Below are experts of layer 5 (counted from 0) of a mixture-of-experts language model. Rows are named gate (a neuron's input weights, with its number), up (a neuron's input weights, with its number), down (a neuron's output weights, with its number) and show model dimensions 0-255. Each number is 128 + 32 x the weight over its row's rms, rounded and kept within 0 to 255. Numbers have three digits each.
Before each expert's rows: a language model's description of what the expert responds to; "comes before" lists some tokens at least twice as common just after its tokens as in all text. This comes from a sample of Wikipedia text that the model never trained on. Tokens count by the router's weight.

# expert 6
Line breaks, field names and heading markers in infoboxes, lists and tables, such as Launch date, Total equity, Genus lines, ==.
comes before: "-", "\n", ":", "=", " a", " an"
gate0:166072033112136187057097139104091079133141119110084060123139040066103131148130167117056172169163160151109160106082159198139154158087133134098189065118164171110115144137157121125093133112127124118187129138136086163130181123121096155115166092168134149091111180128129111088158089108087111117068173112153077133133139123122124131088143094061082120157125119151193157122131110146167134136092120129090121139155122105236125150115154099114158115108133136124163120075100136150116182120052127156138125135160122135108110144086129141133123028128130121052162132101107075149082138162100146157151138112141117012115157103139135137159139093137128109132121153110121100186133153136122103098120135138102108124165131084132135112126113138041097149110105165187145077114108147129144132121130150
up0:133132113138112130104127111111136199126132087118074112133139116106110041099136122127111105147086172134089090145113125176096227132127133152149138124100144114090129137180110115194168063168191169095167119138122108056136143162139110119115138194152057130138067151113100154115133130182094100142104172054127081166164058154161179080134132136124080158130121133139154102117186182131083163125110091130131160089153152103123074047108130140137114135107100131076149116115084091145147109118143071147171162118122153093178101175141155137158071088133128142125126142171152061051106101140137129132165086135088166139129088181100117102124127145104169141160045168131137097063090157124135071147122168108141107112175117074109078091157144133101139150144091130146143165202149111133104110129142101
down0:135138092117084127117152120063096123094138149184134103136173129139141141154112099043140175106102126100127140098101133169112179111113123192183069138163170110131173144180118093142115135065128097131121100063161139082143120125046073121146215109144115178065113121181164065120094132116118132161129119168151097113090109137138117171118199111100157133139135070110165122119133122142175127100108108156127078114136162146063131096144177086160149201121136083126128094123161136045168142114169098124146146107069090124150166165160180076139154089179150146085099205091075144098112173150076116128072159142125150121115152131158125126115105095119134116146123168120155064137119158081132174071106123059096087131131139097145119130135122071119139126147111156092088133123101129178089132055122113

# expert 10
Sentence-final periods, closing quote or parenthesis punctuation, semicolons, heading closers and line breaks after titles, e.g. ")." ".\"" "=".
comes before: "\n", " The", " He", " In", " It", " This"
gate0:062106145122087212109121140110121151155095144093099128059116137134121135123097127142175133138164060239132137187128146181140124071116114113109145168085126111122223173158138136239144136168086131145116112110090173043136175176110106149063137106135138098118108129115116141103161148096056096150124106133147122114160133116169178139119104128088167143123145147118154185148116134141097149173145145120132113117143170168134205074170163143038098104121124113131076176152106128166150057115116151132062143121195121142109124142136119140124135137104148127149161097095131118088149106128146165142125072140122089110144182087103158152121119154126127183127110093137105069164104143141127148203098130111148099115174114166129153079171146112143091183110139140120057146145180136076146115120104133
up0:153130155111127040138196113107169167166123193176105106153106162128083153180110178134119112110141215145114131138151135111121079126153106116183089082203133143156114147046131135131139188120091112129202202114149122123131113107148139119167109135121126165146113092117124145149120135099087177070137141090163181156092124130129149110169090132114146094077107102113089132093114048131072053114140151115122125109171080123105121186113154079129089112147131094101129103111144142182151077192170151137155103126159084125058081116177083099065166124108148079128134215092115132198118162125125141133143164138134125146159095109184141070125126148135163137111094132123136067117158148120148117080133133104102103194149148083082145086086128109131087142174119109123134111157128118172129148079092158
down0:085119172087140132182142173187101163124166105061069167134119128142148146195131142082153109130136118136116135128107136145181103136172070171149129168126136147116158165129121120172110118115115101108126147153146141180144145112170056174109116192143159105149117152183099098106120121147073126156182136155090168134166131176134152144141147073117171128121161113146186135058141147121094109090143047118152109157149168145137165113131148181128131166052113103097096156108128177114171109129106086161101208158093137163100146137188067134158124115071161102112144128103134091147158077141103157126097085154064117119187096080084154080162094132089092134051119156144174127097064134160158130125135154121190111076139106109110100172187120146130153065143140094186074098142157126154108175130116105

# expert 37
Plural common nouns and plural pronouns after numbers, other, the or adjectives, like women, rivers, games, children, both, those.
comes before: ".", ",", " of", " and", " in", " were"
gate0:119133141082125116164142075134147117176130089172092140072082114178158139113142138096217142099174127165171092084168166147109117048134164132109070150099087193109136150135123127109210136141130101090086116105111100120056129175160133214133147153117111163197127132167119151151128133153151100139150176147156112129091156128106154155136167174124167133158103121153092155075188161148120118104117131174095142140142175132103115143132108167139174144183149174115118155093172103126196059148117175097149201122111153158141122090070095145130088117120118114068075147071100134125107123189147065183121149118114132096106091119119081146135142136121109095127088130152057087157143167162146171093124129117064133158170167162106098152116134100078109130133147191127098127089155150112044116124141119
up0:153134136061137135164089167110163143224120137145131095137115138088071138087145119137163206181143103159136142145114124162128118117184167122152135090109097184122117186175133115085117137119142139148120107131078121120148147129104153148118170160031125161137186130155173101115096126106078112146112132159112109165189090158118155150174083146088136126132145151195154175053139133136165096096114185107055140143128146084060147162168128162126107054198111095162106111086147162191144078119160167109100179146151150108132135074126111108125126090139181107148147135118127105123134132133126094153108131139113093077103187160078149143151161115059141121113109147160094042178127144121138109170161108127081137156187111172158099170194091135098166134135117169126122065120126067137124118090134149
down0:100117135162186082146118085114154126148120150087096163139110186129151048134084095119124152095169118078117130147125139119143146117186174106123144143106169182084162073165147174154072090138107111152178158121133107137187061156195195103230160180131124109113126165122127106095133087155150150145171136121152132116076071137096103161126126058114131090158128157172092123159108131169102058131104170105136113137068102142146170123158086147115117108134121099181156118127135124169163105121108116129123138126071126075156125124122094177132094132105096085103174103073149143103126139080141120143173187124046175158142099125146117126125184105118227056158127144095117161116140165117156131164149157123196164113162121193135155122141191177142103129193150131131148138130108108124136161150142085

# expert 43
Line-start dashes, pipes and newlines in infoboxes, and field labels such as Coordinates, Preceded by, Died, Elevation, information.
comes before: ":", "-", "=", " •", " /", "---|---|---|---|"
gate0:131162130107139119065153114193103154129061141136102185123055104112129090079128175117131156127146124126131101107203146135143179117115186151088099114136123127076136148138137146155118146092137176117133203148133131096102123120059117124142123130113132119128156136128122062114117120114089090134149155122108146206131082155041087115151192169097136138149130148145201131126107137130138119187132153030077169173131145130128123157127159122095132113126104091067139091127126129106152153138110153121149113108170146104133132170086121142147184181121160111129117166097183126089110136125122114122104167130072085146155085142135163115073122102065113119049097122162149135139041131130122163139101096202207130126103111127132097087114132120159159127019179101107052100136150116059096160161155104
up0:149055175133145125135124120114168076122135107135143156155173143151122127228143110130136136123138140127070147110161129119144188136110090146088120053060129118125126145107130107082145108142135171104030049085110180218172097144080127158167166102164119205147112109103117114142113125090094134143141153079193106090111172112139163139077134136114065092120140146015130153106092108098144113118036121166195115070128090122123142118108085127123149148107131157119140132165105150127109150153153210143157136115096110097094135145125145149119124086090120153100140114104081105214127081128087161146110114138114179085191109134136124141104145116093121131147144117164080114155095162137137135148058128113097116118100107134137110162129098128113128135190086174100139137106075148178107132156065133
down0:138115134054124123139097108116138127108109125140087143095109146140193100155133184137189127153118139128169158144161210179084149014124140134124156133100164073127109148178155201165072190074123099160076131094133118133138147062145151153144065134118173124128172153071113131124075104112130137134148113152086165147098108120137139116169168097158205130162130118191158149169107146134159100123114140128108125145078158123196137121096122105118121130142113086129094196167129162088128114126081155176145100176160133139110130145122143154081098146132125096156160118128121091063180130127149162056160182111143101127128080128155133197139105147138085144146104095137076083140144057084070177098141200092154103129213135139152136144131061162128097132117092159124126089137110179119157150128126123

# expert 44
Numbers and number words in running text giving quantities or rankings, plus closing quotes, such as seven, number one, 63.
comes before: " |", "th", " years", " /", " km", ")"
gate0:131123175131145129129104091125119106000135121211121137106155099181107152115133165122132120100162179110056123153168137110104123061078129109124189167182104114142125141130101145139130155090136137162124136105122100121140112074096108143076133140100211109102092188148121111171173144075139098103191128152094060138086128139119123090123170139140103172192114106115094131126098125080087129148113038082156101060157118107145103110115143136147140134104148133107095157191082128116118093161135136114131134137133097158158129117111114147122033129087141135177090106192102097148119083162137069149119166122099137131160109099173128178125104180149140147144108104101114181143128118148168141159106142125097169115106191109152188123075139098142035095142120124128092127141114129094145038119076148
up0:141116083163124184126141128189112085147135139112129084113090161094122137201175154138149079147138138219115084103089078133078154154104133125173145058117145137127132146084082107130089149143145129138147123148140081195100151151123175094115040143193150099083148156155143090151151166143101117137128128097115088191120153153162141160098147099153111134081096092168134118135110106113095150114120137125131157084155101086166131137129117090187164143164134074181026123193115093118090121140093128121130153141137119123098077108087151181133164059142138138114109082140089163149123117129156134163143163088121104121122168039160132094077163132121204086095162136099105089109134077152163180117145133084072059112150121109179161093095108125158084143171110167149090132085088098127117118162156151
down0:175139126172088080150113129113155175139123090070133121177076149108117079129116108137163153056124134122127109086103131120091152119158133124150179100170184163134135072110153059121100139113175154132097144116105126143166094086141166130177115193113125117106130149135137173115094135083115128058062081109146070112067108169118124137158147102154112147103133050082137170121096125127046155118139131153107099145090138147125192152073126161112134086144126151179127132105160075152180154142144153091122123213103107158151151128126131149120102084196148139072138201146103122078159129103166226120113119100136115128208129166086142085133135084151138119083066106137107102118096124118089106081214116168119112119116079123129106146144121117131121095132103125157086133138136136136023178113137102

# expert 16
Small numbers or labels opening a cell in sports, election and statistics tables, right after a bar, such as 2, 14, Russia.
comes before: " |", ";", "th", " /", " September", " August"
gate0:121187109070107186124123141139109087150129182115116118127134125124141118136079119142174127135106121150154117147138096137137111086100157111131139122101176140110129116120204091173058123035118093100066103127125199086121155134161135208105174122120108122140199046029101156132135123089177125134125154166162141117122092136057123162150156126147102183189098089123098118119155148138146160157104165115148115181119165144149130130190141110065118125122148087073210186101131120142185154169166129169149100121116168104104082103088085112071165132131175095111085176077135129113140118105146146124138139122121177179115103088144120151121104180152084180074132168123092102140157137131117063116121101166134107143144088097122142162129133169134138128119192104084099124132139188087197112120146167
up0:117145110095136199115133157196132072138120119121129135140118165136119117115103093094098123142124060169120168091079146065100184084127070172124126138120133111122142134226185087131112076208141119128116124164150067127106177119112148123139152088102184114125142127107158127121117105062145083194104080095153115137139094063082144176164136159129074059143163172143097135197117061108110142060057160119134125114144194129099192084114109141153147096175159141120155139075088106189111161234167097125120144096133099135143074115100101099065117095196135113098146118146116138081085121128122101142080106163093126114107086115153120147119158124131161119131145134116138113149150146151060115124098114106163140166141159130153081136125157092117119127159133118087088129128132118122143171186167114
down0:150134080180114168149131087137064128164143188129114152119124148169159083148093140157147165167100116134147094112081167129147128127118186143131097127169071222161160091128151147120131149136098138128066093133115128086125155122116176129103135142112133133149175155114125125165096101172160098104129156162137171101103152161081105113125078097158178130145156128174148141126197102118096114098174186112143168207058108079124101104137144100126081096066144093096135095109086072085101107174132089171150156115118160076060165178029147139121137150204179102155157134096125085140144152102146120088070134123125108138145140120101092186114112152119144095106137110123092165092124113099129139122180103180097117137119138138091114137152170156094108110141196137139147183140137092140065071122200061